{"n_layer": 11, "d_model": 160, "n_experts": 32, "experts_per_token": 1, "d_expert": 192, "d_shared_expert": 0, "activation": "swiglu", "moe_layers": [1, 2, 3, 4, 5, 6, 7, 8, 9, 10], "router_score": "sigmoid", "normalize_top_k": false, "routed_scale": 1.0, "balance_loss": 0.0147, "balance_bias": false, "scale_expert_input": true, "init_std_router": 0.0141, "lr_router": 0.000833, "vocab_size": 4096, "norm": "rmsnorm", "norm_eps": 1e-06, "tie_embeddings": true, "optimizer": "adamw", "lr": 0.0025, "beta1": 0.9, "beta2": 0.95, "batch_tokens": [32768, 65536, 131072, 262144], "seq_len": 1024, "train_tokens": 410800000, "steps": 3728, "dataset": "wikipedia_en"}
Below are experts of layer 6 (counted from 0) of a mixture-of-experts language model. Rows are named router (the router's row for the expert), down (a neuron's output weights, with its number) and show model dimensions 0-159. Each number is 500 + 40 x the weight over its row's rms, rounded and kept within 0 to 999. Numbers have three digits each.
After each expert's rows: a language model's description of what the expert responds to. This comes from a sample of Wikipedia text that the model never trained on.

# expert 29
router:444492479506509481426493551448475516556513520542452553489553449459503443463492533568570461486463475481528487559498533464446488464517499466471441508499532457420510479516501538485492483545501504516472481576483445474506516453522588514589547513484480527492468510518546534487461538517457558481480474540523487468532506463451477559464433453486441530538444449554437477537493562478431516470453514456536543471516476505449501469522454455575528580588553482501479591589485450522544564451483446
down0:494481511515516482437490497516484514569577511505465508563486444468467453560438481578448509437515488482560514567492476475525474494460515459477448520514397490539438558563569481487542471549525541488526515473494439439476485509490433452592555507588508487504492422470486517442527456479401543453567494508548532527479533516475575512503505554461481494534521501483467516526513499489463527546585542536482474495417496523511489505493528565421501451456519472547519568487440484472537428538507518
down1:496467544517465463463459508466503465475575495514504467535465539490513536575475481506461502547476538486473484478494551520522499513434436523491519525453461536458502506428567483461524480529483504488505613478442445431485490545531395511516561539550525464481505496474454485440503501560538520479456508514463538518524472513494558514422543527581555485498489454540499521605631532556527563513465491469487494429392458509518511482554484491408472515506496488459482468520501505424505441517551486
It responds to: Table digits, plural nouns. Digits inside table figures, coordinates and dates, plus plural group nouns such as members, players, samplers.

# expert 15
router:374555548492504525514517536377531506520483514546430577520548454425496462450548518501574492566492513541530448496551511529540482530456568519499493481484518468452515494505480604509431513523499501573543526523498513423550524483499546507527574481472485509531442486518503499506474488490463505484505490554479464425578487451476426527499447453433442469472463511512475554539516524463483500510499541442522560522505488476505463508491422475578499531561550487548512550532431522545558491539479496
down0:507416524504472451507506489528524396495503484534506513565548579422503450515574477524518535503538472531510537486515490556454523494529433488556510503474547432495498481535513461514430493528507486484568517528532483569448517394501525536511476458486452483626495497561475448529538473488536521485495463538438484482512517541489492444480530458512490485424486550454477477490462496558489461495496507555521562466567480514475499494443479433526492432542447379562571561494544554485540469464512510
down1:506485585539525485441471497526600434498532412503545535466540525527513505553449541454478479477508533487408532472507467514496572532523514450547451483538499487519548497494568441445450514437475509445546524562483497587542569480488487483538484476553445458473466519577544510512490472542456529471497483455551490432565504528456476480454436471473438451502496538489531468503413523489545550469492564526533519475530402486492520584498422545529505462478540461460539548474491542504513463525483506
It responds to: Table cell separators. Pipe separators and digits inside sports results, schedules and statistics tables, such as | between date and opponent, and scores.

# expert 30
router:468519492514535458457548468458450544532575554517461543548589432476435484499478443520549507517480463542501431513531518481477471518518531473485482495459533518475519523528464547488439464532515531490498533525567545440503444481461547506512515476484446543505480479551552522398492592445516493474493465556562445477554554473449455574497467459470523467529511504505475542617500435462422510492483479413544565478462465560500520523478490452583439477587500521468488539535495489494504477511459464
down0:516507483523555566502514445521529525423505556523588532552447502488479575648516540501478545572545543516458466455457491448414520488462502500428434499502559490516443441536563540478469475441450547475482533507485497535491558486500466482509534514460491537435427509537479450400564515542454503515515493491513482414422481474510540489498552526535465494488523467506578542503541515502445535512474469482486490532448514524544520511439489452518512528518528459494463486496485423500537481494423532
down1:550465502544581461536520458560482507534436547533493537481500492511506450432514457484489521503473554557497449497523458518524554509431462506482494452490528500506471485529575416443527474576552488512562544442461541466535547448484600443506422532508521532547444541538477485585518513531534503526535443455532542486444523483454458475513487447570496481485468519503451511420462551453557490540485495524511472483581484470497482469483450505518531560541499477558431554528455511527493511465491383
It responds to: Foreign-language name pieces. Accented letters and word pieces inside Spanish, Portuguese, Slavic and other non-English names, such as ñ, ç, ón, ić, de.

# expert 28
router:437498478531475485460513518460506515561532524519477509452553496508525452552501498539559500484448462494510471487555581445502553447530503465519476479455484528441450556468452601504441488484508514535536511514499461426483522414499570550533482528508489515497448506469510482480444502462509462434481459543511507497563493530464478581452525460524497445499422487581449575525436469479516548539503480485531564544415464548402525476498476470543484534547593492545522565539476471555455571505465500
down0:482560458579537528462523566544493516464538538488483456484509447536494549504451564561442501503517508558585484480482497515558483475499468491488583481479495515467477480524459500496493519474509556507458532538516504454499469535530570486515523542542447539437562484504477489523464477536445486500513505479542427490481516423451516496508542545463542592470516555531529561419477519470504427462457539522531475517542547568551403529478488453546524462459464499478403509485367522503460474446459443
down1:458420476529502585456508503456528509530515553554499518612510478465491531526528549508502512509474459558484531478536496580473500537498531503464561518486460447506519535505574499483490453485486459508498477485527597429471433562431404486466523505509542456443516464513491465471568526450523492483450538525550577548455454454490489472496555469471530509461495556483467498542536439479519468449426491496481499480470514507530492468544548535369523507536537499487491400539476487443588507502529542
It responds to: Election table numbers. Number cells following pipes in election and results tables, giving vote counts and percentages such as 63,632 or 66.47%.

# expert 18
router:509486480459547519438490564461504486530457521529516547563487441507521487504485514505511449515464428527460508476507542540507501513446515475463503539488582503441482499527453529523523462520569513445562521567561448498489440531549607517511514507493501484564424466478556451487447497519463537537517442491479495458497508510488423537449447503479456478516488505533473501452494470445484566561516584501512511469435435505485537468501392476591573560579515438539523498554434475525481578471509554
down0:490508477514450514450393470445537499512493449553484502518452467442513482513540532490532515562512494535473550535499509520522475514502563498512554472557453487518462479576488482459378481528472529572509536530489528460508461452509573456478485496494515546541471462521415462522418444498521458589484548527467471513560443531499473503519566490555471479584428530479464498489509527565440560507520519518521444538495495530425500472458505455501509498449536511585484584440546520464516529435510578
down1:513424455536488494478534546460425495446469518499540447469456506511424492503458511464540496442523488527445516551551511558541450468529436593512476453522509518503509539447579566578525536498492502552500536476433520540513514422497480484461486466421602472484574545555470527509588557388541569500409442514490557493509538543525472570487513524473449530470488515497499505452472514431496476454512517523474448485549511486495511504465466488515463550527488554462526531502471478477537536502471466
It responds to: Infobox field labels. Field names starting lines in infoboxes and lists, such as Succeeded, Genus, Coordinates, Time zone, Height, NRHP reference.

# expert 26
router:532523508507486423500473493463455489529596566542435507524537420522496466489508524445569515531473474482488515430503540489477491453513514471455442574467560507417519481469501558545440443577462523575488457515466492487497556462470530510500476483481478529495459471441498499514486568527494522467504447496523470471540559465494470563439499498515472502529426517547470567545457508509465539476487529439554524472442478531446510504461403433526470487569573546487459607500478449566526489531510440
down0:489513454479431516548501490559525498461466443521514505582494455471543485530523604420411465508506500536469473508428474575502472558481484418507492496466517483490522432453482525440412559587491495507488505497460547508499485504565424451476528549480541436502563562491534505523570531500563531494509515536489498535413436481462476551551461505564540572458544456520502459484551567474492459493538517535509490435470491509509476509490481490452517479531505460531529401480454497453535526557488521
down1:443494470523498506489460467563419512468535533474478455494450508485504479545488553499501538495448509434520589521431485463496485522527473445440460471525519496506470486542564476467438463485524554569541548471379495465481590527504491462503556528554529497530532530472530492491487409537530548595540468495525527517469483482527419492487445526551471524517436532462520397521572521489513601499496532507473534492491506534494509447493453544550425545504497507556491531511448465548449582484470480
It responds to: Japanese name syllables. Syllable pieces inside Japanese and Central Asian names, such as Yos-h-ino, Yok-oy-ama, Ak-barov, plus stray line-break dashes.

# expert 4
router:453511494541510471423460478474518505554516513492500592555520440507480458521514489538548572549433477514477589483535456456487566452441528446497462546498585468415502556502437529476505467515481522527575477466561461475475524459501559460496521522515444430515450445510503504486438494523520468488510471498524425473480500564541457531530472544577541493486449561465455512452553452516447549510490515460454553519425435487490543462473487497573503495550574483479497554547457549490473500490559551
down0:459570498428557532522425460469521523510511495561504447495486508473384520536545461459479448517457604548518460490436499520534508491545485559483470492498471496502483512527494481484445452522453428533465525492468503487497449569506405516474528472530471552473519425489528518515518451483466528470494509530494512474489515529462465480516446545564471539494508522542532536566542481513552505575465521515528535518575569531491553438554556386467431488486431505480504544513578414532461553484497480
down1:459544472507529512493468487495481477463496492494538556465450423551504498532504589516484510549474487518461514545497528513510392469449582499465453562562543529534513540477567469485518485571498533445545526393463447479533465495483517479487510559568457468482467509535461499414509538515465495517558492465492441482522503459530509453521553595494439602478460416512527538520431459481426565536482481465476469518469556466510495551464516448487534538552534502492485542482447479411532536486533490
It responds to: Census table fillers. Table cell separators, spaces and word continuations in tables and demographic census prose, such as "Hispanic or Latino of any race were".

# expert 7
router:459542547575472466471465503435481466551543508584431589557576490494509511467496526500562521554458478494506470481462575461500534489427544421519391534553530556490469495506401554491509477567493470477492528528472434478516520469554584524496507540568455504475440426451538468502492518482502525535493493519538527484511502576547463484496509490542446496458471501529444542442517522493509530470468511512539496489501428479444506469437477496554454533522506420423515495595466512495494501490503475
down0:486531496458535497562495533544441482411475528513485453470512575492543580517491440464501500435444505532536555534482489527597527518529542513483467505470555456511558539485483472512417498537470495555501460536440506451447442517518520526535464544456461437488565533514489488541483456476521473531466580638484460427541475594562568514482525467490487561454501485443509502483453529504528483505503522492533578427470478474473510460516454529467519551499475514454519454456538497476458506439469554
down1:521569469510472523444425451493614492539501507498475546473490567464521484508492470532511449596448463472490524492452506479469535432528504495524531477545515501507499472506443449505494474571479481480457508483479463526509530483493560514503481522498501510484520497510592517545500438588526493474469531514479519373489549531499521455443437530452433540547460425495498517545476515513466468463528557530497439456531468496571520522623484438594530489505512459517525492457480471598470550463518559
It responds to: Family-word heads. Nouns or word starts right after possessives his, her, its, such as teacher, father, wife, and te- pieces; also list dashes.

# expert 16
router:437527581532502423476416470491487524551486572503474581540498493441476426485468494508524525556472476551472533480528502550486540565442473496490428459479578508478486539455492507533482486540454501545567493497572438443466504456543532491489540482524475413466467452485532511481482584504528508410521438596579494429479472496462474518479521557507488414520485503515490524516538453447528544509502568447487535492446435536484519494523486449567473484573537498484516530554453497531516505473462491
down0:510510537494510432502522486514451513504522482521572546447507561496501465516552475634453521467501443536519474524548432535527501411477517479500478426424465460503485481444468425522508516529503456517526506471488555471463481486491487466591484537480578510539529549406496437474463492554499517530553578487522587481557530512521586496550445471449506456551475508515490471477531516471502482439473460486535501516486482439437511473618502566503496523455445539533502492443569499540495474498491472
down1:479515464558405418450579442528473467494521521485571530535459465482479482506515457513474544547471529524524423504497503594503484519491484462501535446528477496486497471445516479558417514550486534484536563481491506464506496551466445460547534471458458518544541491436523463486585452498501458498519524449546495497572567515438477558614473492529469577470536478494550513481543486427471513498477477521482440503432578502526450503565554465564538552491506541448488466470541467466560488482466515
It responds to: Citation periods, digits. Periods and year digits closing bibliographic references, publisher names and German words with umlauts, as in "(2007)." or "Publishers. ISBN".

# expert 0
router:444538443498491505458529486446454517559508522600460578507567466485501445494495518579550481455490429506504485518534495478470518454518501447487416477495566412444458470458431550491528492543479483508517425511509472456486500475538582553553512473477500524492455479523543495466437527522489502500530463554516473480552540447435494503462437455465474518571492474521415498537495569467459543528500507439556531531494455458467482487495442455579529505575549459523513580597501506537503526473508492
down0:494527524486454503499517475516527424472492546509454522449478430547576518527468536490492473542451499461547532490478539472495523551503434537481454478500515512486579593552513505489476514529492497512446522530480490456457549416517493527549442489495497469543461446480530489436441561458536508496475515371560525480595522501453567474527565524537533535485447404520512520529503442519500520562467462450491484527525532511559518520493566423465518472499439508481525535565445504434479584475455437
down1:512486466542509575441536536471528543542454529528562460494508460455483508527472508472484517428518487444528453461466473557481428554446454516498443498528527429596513537508605581545528451493486490473494528523540494516501517509495518528493481544435486494514519540514560461493448464537449464465549546479540487447479563506516459512479545525537513429482512515542533510469507527509412503501484565404491438528438418482558426498408469524573522556511513522509460566539482540533464486464490555
It responds to: Name and title openings. Capitalized word starts of names and titles such as Mc, Mel, General, Committee, plus table header cells like Votes.

# expert 8
router:449472466487466471429495500464458489527509541528483567534521406464463449463511485594555499453458472463527472488523577450526580502529484448482456510466558454465465524528497502571478495545477503520474457544487504473460408436564588531572553502523511486525480511542540514451426530551479496486525468501561475471530496483435431495513505482511462510532440496525424477556537565422509505508515489489574563502521488519478538451504437486571466564559525455510464570555523484506513564498519483
down0:434571555499494463499561489499423511495520485597583434489542487482509455545441482579562502410529432466441480467513490527487434465539488498521528469511554533465529521518530466551529481555581558523440528458511540486489489461483477520461455478527469465504510441491523481495465483527492545454448510525440570511541457471492503546537489495563453510442484493537553562471506489557539442504450470505432568459513513544466554397484480514450544458482481524468491542566437468550494456497539500
down1:431521567482522422477517500513448514526493473532543439514617505484525482483551453483448605562426455521506477511590522538472509490464489495450436491501506511512472425520420455489466542556497475486545511512481484465483494488546561498525485432534472453520428550513502454494458555430480484517520522544513556524497518550495548495485432566544533586565475510510529452462549407482481479470427476586452481473491508492463438489536492457504482450500504525544510589488499544494462521488508472
It responds to: Topic noun endings. Nouns and suffixes naming fields, institutions or domains, often after of or and, such as social policy, farm, Criticism, -ical, -ology.

# expert 31
router:459568543538482428516495495477541467517516604496419565487533444445438489486490479528549512496420490532478434438544504535474587487502485498540440463490520547414509500445467575457469457521499519513529462495542468492505484484469526474437503484519533487492458447510555515450488545508546518453479454564554504447565554519490462505528464485540490465512492539505452547569532476473527514479470538435496523531440401484481491467515463454549510513552518507477440598558450564566477505480546552
down0:478469485471542534544503492536501561549497544506465510512510492504564563523469504563434445484495509532458519472506485550536572520450502520478526488557517477499451448489470481525501457478505480494512448430515571437448446474475492493469490503499466437542544493532510466530544452484482462567511430490543524433474516426490509505504532469532524512487559479586515534545562542481412438466467527437487513545488576550619514457521464597477547467492517433499527516407534418445470534562460504
down1:551452449531470469474452529471520465464474490517425497600524510526502518568476437451539511491476532546493492547531516539480512470557502507483471415496485512504481478489468515435418582539521534485499477460523486583536496479503504473457518438539548457507512466525500413516563536458568535407484501510497506433536592576492476465456402523546452501534520505469488537505458528477538418495458494488537533534465493569460528587502556508552500556526469424450499546488505520439482518442494525
It responds to: Places and addresses. Place-name words and list dashes in location entries and addresses, such as Street, Railway, Hospital, Cross, and "- Coordinates".